{
  "n_layer": 13,
  "d_model": 128,
  "n_experts": 96,
  "experts_per_token": 8,
  "d_expert": 32,
  "d_shared_expert": 0,
  "activation": "tanh_gelu",
  "moe_layers": [1, 2, 3, 4, 5, 6, 7, 8, 9, 10, 11, 12],
  "router_score": "softmax",
  "normalize_top_k": true,
  "routed_scale": 2.5,
  "balance_loss": 0.000518,
  "balance_bias": true,
  "router_bias": true,
  "n_groups": 8,
  "groups_per_token": 2,
  "init_std_router": 0.0368,
  "lr_router": 0.00279,
  "vocab_size": 16384,
  "norm": "layernorm",
  "norm_eps": 1e-05,
  "tie_embeddings": false,
  "optimizer": "muon_variant",
  "lr": 0.013,
  "beta1": 0.95,
  "batch_tokens": [131072, 262144, 524288, 1048576],
  "seq_len": 512,
  "train_tokens": 600000000,
  "steps": 3575,
  "dataset": "wikipedia_en"
}
Below are experts of layer 3 (counted from 0) of a mixture-of-experts language model. Rows are named router (the router's row for the expert), down (a neuron's output weights, with its number) and show model dimensions 0-127. Each number is 128 + 24 x the weight over its row's rms, rounded and kept within 0 to 255. Numbers have three digits each.
After each expert's rows: "comes before" lists some tokens at least twice as common just after its tokens as in all text. This comes from a sample of Wikipedia text that the model never trained on. Tokens count by the router's weight.

# expert 56
router:120147127114171152114119133159111120115172105119111119090159133155151158156114101071130105132135144150107098113151123110135082098108143151149091112133124129096138118099148138118141163120139156127110114126153141115124121172137140101110151073156095137193117131172113171096134113125138122110117116148087147113130150127140133144091168141105123122114160131150136090066079126138160086153122
down3:127143148112141157145142148139164125150134176167089091150140106105104104085113102121135126172108138099170104134149166134134146147115089089102142135130072105106123121130089141130108133091125118161154102105134154123105134153114125116136130140202134079098138109114136134115094116110103158143143108151180157129144103110137126080116165116166143120118148162134138147098099131138117104157156
down4:160097152133134145151124123149089086117185132041135115130136115150152114142164121148081168128126138135144109130125142091088117078140093118125108118136153134138064125092125152130110118092104116130123134153157119120134098166157154124171118107142161100135148159101114148130127110131149147134146088143118139120121122126115115149107162076150164164159113081116154141123108128140123134154136
down5:084127140110107104134103113103160138145155168144163154088082147168116150119140126087099152124173142114132127098103112122126112104130138141120113122121141095103104106122160127168138135079087150130123155132130138151130114141130113099155125122155116107130090188163139134131120121129098126184167166123146142124100220148111108139149097147129110120154125108118101136118101105121119155129092
down6:112135133130151120111104097069133145126122164120187181129134139150124131094151093097161133112125106114120112126112099095147142116141132096126154130165148129128122093152131140139155108107138176109113153167129118141111099139113109131132137128120146190108141089148124123070126133109151114115156106165112134128116164158158159139085135172073109107156080085164127123147124103126138113126157
down7:153150118123121143119148109150127109105176063154111148153120104144117118156131117099168145130159165093188114139130137104119079139164114076136158124117099154174136131135108134112138144124134114159132108137112112091137167151157144129108150144124150092093100105091123132093156142142097131144160143129161084097113112134108106144103157081162133091154125083134162112125116138130114104127151
comes before: " of", " in", ",", ".", " and", " to"

# expert 7
router:154153101129117149149126120108130155092193092117098099111126124115150103101138128133095108147121131121148158150120120161152095095088172149128103109154142100136152141157120108150159098132181104125102112143133118148148163114120103110109148124141142118126162132139119125157113155098115151174093101104060115151155150140131120091121140160123169121130126205126138135111109108108149151161116
down0:113111147114121150105064149105152133150119132110163147155175150144116192129131147108114104107132115172136107106121135147125118159156095135170108154121144167118133120120136123135124165120099138134163118146150109084135121149101128139149073120158109093156091114117140098074129096149163109112157140143143146110128177150103107165121140124154098130147147112118114094149100100080123128106090
down1:129183154124154105135153075113130088094123106081089140128145143129167148173152150149135146118141096095134143112158104093149139123126128131147117165142173103152101134097129087112102152092094105102136125095137127128110121121098138131124068135098140149121161120122103147155113137154139142160115122135134133171132130091155141147126129179127081062141136114157106144152112118142144128161124
down2:097154137105098124099154096142163141129138130124080162128139144123181073111092121130119096164152203068139132124137090110101117100108169159126184132155100114136140112132144149122117159111134098145117160113112127124124148092127122118097125123115125129114139163130119139122113135109094150117103114151105121165132101133184091128124111100150154142167112107122172153150164128134119112129155
down3:113111107086124142119127174124136143120145138168137155127137087111134099156143138113099135111130174116132122137123127112134131133149134107154142099118080138106126115104171165119119111140128142091093112133098110105141137140212116136096106145090165156099101164144164156165116138121110130097118139152084097135115107128094116152194134094149153116159099130151151106122161131136156089107104
down4:099146112161138086143130105107102135166138156135118148143095140144130112095149137160125076126130107116159158095136134092160106116172151138118141161130087122116152137121085092172125111094139117133149123172147108136158113132186092103109145155082131109133136099141112144130156134135107124127135132113094124131143104161098147091131060099113109164120114167127170140129182133113113122147135
comes before: " the", " to", " a", " that", " in", " by"

# expert 5
router:145114118126123118111148170183144162114130114130139122096123159159129100139105119125120119149126139131098091132111094144176084097068116122135132121169132113128142122123148159103153132118160128122148095082120120163121136077156159169115121135150135119107120116114121116141138087194120155172110120141124130102138157134096075101132160128135094138157117092140128118107089119162141127189154
down0:100090134082140107135152121069121138165155134150118143094106137151131165137129131070115090140154122096138093134123173141117153112153102128168137130137113130117151124110123132152141101151091127124131167108077107137125093156117111095131099116137133122170131127146130152132084133151184138098127150110092183096101168144136148162160095153143102142141118132153125102119125124091139099164134
down1:140127137117143096078081146121143128115125126113094140116133138141119167140135102129146117091100116164096112104126133092114127151118101114143106105136136178137124094098107080153156135149105145125161111101181150101195142136140126114114118125135141131145120086131142169107139135131114121107158140152179129081119123179145143131098184145182143140160120133139139107110104111133169118096089
down2:113156136148097143114130109139129156146126087171148126150120160136142136158116150126128114131172090157139080141101129101109108129101127160104111150138180163105105099141085122113121130128156125148115055135137117164168108124097133095152105124142095098138137090126123162156132141098115158149153143137144083109139161104140118167144156094135141126144120081094165095146093128144090135145128
down3:146090149087136146115116152126125106105148152148103095113096150089098157127162136151167177107103155123126077158124095151147180123127117172147102115165163126076105166131132104135163108137105121131115117167104106153157132133109155123126083076087137124102126145182115133153134109131116093144114132124129156128122118130088122163171144138142122149131138124125102138128135117101129099147089
down4:104125113126126146127129182152148119162132132130116142102113086096138128147157126127094113082144124121110130087130189155137120121090121125127105116115111120082180124136118120132116101158122127153140136093100182113113140174107112147098179121134169145161088110113162155128156180121097158147123142119115107150134134133122129125192129094129118134131149106136055147134125133092107115134108
comes before: " of", " to", "ing", "s", "ed", " in"

# expert 18
router:152163115113112099102140122094122084159151141118100150132093120056123141156081126142189126121155091126142152133122142128106177124109152121102123083108098107115083122157162133128165167149131164124159119088139127158127114124101094111154125081126139142122131106131140151113135114139138148096090160128118103155138154129158170099152109127129140146110147097130101145138146182097132119131145
down0:120105147130111117182114144113113122123161149143118140186113105132099129094112105096190164168157150153137123129157117155149110083144108101129112144133084112140111106109131130110103152127128122120086086163094117121087165139157141121076157122080124123115139150139130130104155149153190161116105101131092098141126154144077124118121120137144124107147131137124134144125165133123174098141133
down1:111154175135119117126101130115107086124090159139130148150169115158124131100092144138148120123106142095125144148114173173134170111146105127148139106098155099112143113100120155138102108120160120134134150152127110114116119114150115164178139105151152168093089120121166111115058105155105087115138096145132140124104102180095118120124152142104114094114154146134100180161147135134127147093133
down2:159110128158092118103121080100152120133158140111141120164086137127153146135117137157120145136115119070101111170138105105114091122118108142111188152131176168169120089159140099075139143102118090103132117105140116152127138139131142103160167139138112149132124137144137104163149137119113131125149094112094134132117133101153164113121137128190095159156117105141170119091093096146110145118134
down3:115124093129147165114142141167139100183112115108100113164150101140114102139156076109120098137151135080123140146106084111103162135095154169093124108174116117119157100116135133147125162112118148131123132101131105147145099163126140110138163164083106162110157106113130100174141097096125123108123160118137113118145126137143130153114082157146112141150118132145189153159155081120118130109115
down4:138145101113166120104146127084152125143098142123145093093136146125171164118132084140119128155068124095148106085143180152130186139126112131132128123125143098143162113117108144105103088148148117160148124109166131175082147131133130126125108143124103091118112106144144145128115133157136085124127108109162128174155114152120145087139118114101114105174131140123129119193133161102104125097144
comes before: " ", " —", " +", " −", " \"", " W"

# expert 92
router:114098114143129138167138104109159147166163102123081164129123152148146077103106101123153110135119132097147128174117132164182080120105151097134122125112122137119124119120146159164147114120115132133112143147137123122104125118136143132160109074173112110089124172107124143135110132132101099120131158149069113179153113077142124138137107171090115112155129162171138144156128115151150159104128
down3:117139135093120155093126123147095114112107092121132167105136160135145160141126162099112140149129168141128161134163131141076135084157126102102166087123133105128120135114131162153138134150087106104133105145155088172123156136163153110114114119129117155099150164104130121109114114131140142130171107110114108160173116120110124105162083122097133111112115083122212156127141146113136110113093
down4:149110104145121145100128096111129128189130095111169146138146129145131118137155101100130121148138128094132134123111108083127110084150134117120164108145104135129137138127122100144117142095102144141137098119117139133096159196124121093143137153167119155114164161176099094089153116165115195146109124122109132147165106124116130123060080132131176122164095125109151122114123124132159113111128
down5:134128136158148150102105091114125129140133105141097139154164111121112108094142058111099130124133072110113154082126074112109156155151146154139155110128142110062123106155179116149133188137141122109162159141114120152127131124113138131117158131134132126121178139099136102121148172140135123124124147132121115125119110127126155131146095124157149059122132116136183105149142090154107137103150
down6:148072150147120111158116143107151138100147110131096119154115139113107158087130138073132122147152135116126122138137135167162123122131133125132154138148092124118121144134108206100124123136131117114115086142145150123130124137153110178104092063104096145154129107144126138117127111129121132144087141154115117103119131177114162097116117067166092167157160147133095158139124140109144078134163
down7:136107114075116142141140145122107142130099143153134130130146116121119148114106136217154141110150145151132111108145156144111145158082112165138137115133105145123139119080129155112034116166114136096124153132142119136158110098197124121152101114079145110159112117158104132138133115121130139164132130103153127102123138129120125140129133122114106140145150091143052118124101100134137150131150
comes before: " the", " a", " The", " In", " be", " He"

# expert 0
router:107159103117111112120120137131127151130148130101089186097112119146143102111146129082127110177125172114125149154111103108149093097140202150162161093133173086133169138158080099150121125131136148132129141132121110144151127143137129120140128104115092132107154175144115125145121127114080153143130107091087111136124149155130149101131126166164127105094133191121108158120112132134129114148119
down0:131141117141158129116109127070086072105091090115130116104107129140097172124127135101158118106087097130169113128141121161139122133148131142183112153100154166128120117068126138124133138162137106102138107119125123134143154140178151176163116135132152144109125182100183113139127127099139108121122123106112143094123155146104159122158155146131094119107152081153105100137135126162105130140152
down1:151148158160116117148119099136186099136104116095120139115098125101143120136114125114080142125137121124172111126140103146103099114130108135156130148108105186139148120167158134088145141139103084103166147163117145137106142147140094134104134109108148120153141178144126083083118158113144153184098133090121162139102140117101135135160113103130116121138082119149080141171149137085127122110138
down2:117094119092156149151121137103137100153123165100111105118169118158108133156157138076116135131129113150111133136106141122075149122124150156109115156149120125149131092158153078046145132129103128138148150157097126143116165098150129120141104106149140134110111068140143180132114096114118107151136126155142116120125120111145144148147127161141123112124123112124204111144135135122145155060120
down3:127103150139149139115135145110065135148140112148143111129101110143128109148177114136144156131088100116115127149150112142152136158134125153155100114165121121096114117114120168146105150140153155136098113098137125131084152113136123140152106162116100093111122107148158149121067110105130071120085128152153116143134179172092158125123140138133135076091122189087094129136126159146100122154134
down4:121094151120149144142150098134146151143151154134082121153101146147156137148119154091146108152104113079123138126133099143127155163123064123093069110101131152114089144136104148118165119164136083103148098133085142159114123081112124156107136120117111151118118170134143157167100132105127121141120143166113141117153098125128175107110146137085116147130164088130137137123119142170082148129149
comes before: " to", " the", " a", " that", " been", " not"

# expert 25
router:121168131099141150083159092134134122159127093093118094107164134130127123149140098089127158144120184114094177143142119096147151133126143141161126162144093134109135085113128090130138127195087148124143113130135109124112102138167128112139158138100124148123066085152123140192123118151156114163117134121129127147111118067105141119107143160139133097145110164144124124153140108135115136113125
down0:154132134118076177165166150088153103124114137107156116158166105132117093114126146127107142152113136107144162150093129140111147122163184117134120123143107085127161092135088108115106133124101090147080159105153130087091115091157101152138152113125126129133123103148112094162115166106150119096168150097109119116160148128137138145137145156102101091131154156153113144132137109121158150095137
down1:064151131099125139132109146165112124109106168160088160155116121144108107144126136109125074124115145088138105138090127151133146148150104151130114107123128093130140158104119101101112121112149120090155169143067117128138137134172121078119126138115089090133138155141124154141126145135110132096139157162095150168131103136135124146155163183092137155144119125093165154119134091159124100160133
down2:176093144139091119073128102144128157109111124136095099119102132154143117129146133123184123141123099120089120157114110105102152142129071095130158099114153156143133104112127108118114133109147128135125111147148167188098141149137160117123178116172123076115141091149151097092148161100174121151098161136144107113147142130156100112122140135157130142137161095100136164126127109109131129096144
down3:099151145081120126144142148172138130091102155148116124146144138177149140115117093108091138127133122142088147173108103117107114141126148119116084065152127152119144116124134110128144115119162170128124158141146114170161124078145178081110135079169129113094121157124117124116151117145118148091107150104082122156131116107139134128147074139110104145168161126132177133136122102151135122132117
down4:161128132133145117120081092144105138107112128109168114131121157147114128167130122185071177125158100181092129138090128140099114116116086120140110130149125126135085137151136125143119102130152083120144132158105149161117109164120127139160137114121151155122132128100151101109113089162153133118158109156136126111144096149124114153112119134152096128117164111138129159065093134108132151190090
comes before: "-", "==", "|", "=", "===", "The"

# expert 74
router:105104114134129126148124147168174135144157129106122064125155134141123073124123131118100138127149082122147174168096121104121116146127148101167103114121115102154149125107159103132118106111141147128117112144148114142102110153131145108160096122114145081100101177146154099143158216112121106123116149101101105172136152072121134125134141130112118143127085140109128148109156113152135152146108
down0:094158150155150100145107137117138114133103155133120120136149130174129147140134114094127095195123136116122096147099106117094190109163143112140127135095133063145169141135141116133090119148109116104124103141133105125105169130150138123140167094128120072140122127111148107138146142092136098162150103120122148186148126155124160135129133114111083132099124161095168124123135137159094082102112
down1:139107129122134125166123109157129079139123118115138153132112113068122127118167131170143136075154113162140081135118123149119122135111106137130109161159137107153085134126119145126169140145128121133159155113147140134112143105121129153110079106157119134138117089118152149141143173143170101123117144129120108140092195109093115125112142081137109129158086176145116117094146081085145168094119
down2:157157125137107155130098108132113154135147131127149078161122124140108146113093092118155141151114157143130160110145142127111166154154079088157116149114137127142139091101132113151123143134121135155118112138139122118103134118179158150134065132099133134105093141163149156124163132130078094127108117128168079084159068158136104112135136146090140132130132106134167085143140102118129153086153
down3:088159158106110087126158143133115107093095151121152072132117121107131169105107142116145109129118138116147163146133123112118156139103148149104163079128138130164132153142078126144147124116089134141069129164081142139129105145137110151124092166095127168129121155128135142105106081107096151114136124145147109106153134142147113113129192114110160141119110145145107163149143192118132103115130
down4:148129133097130158141127110128129185108101169106112144144125118131122114156131105104144146102114092145166144173137112127127124127182113123138065125126124170173110104122109079153132151117125112169153096141107148123101073091129116120150131112116129137115111129119121161135119075140135117128113084145108152121167099139118134170121113175122162072146164137153164139129133084137125149097135
comes before: "-", "The", "==", "|", "===", "In"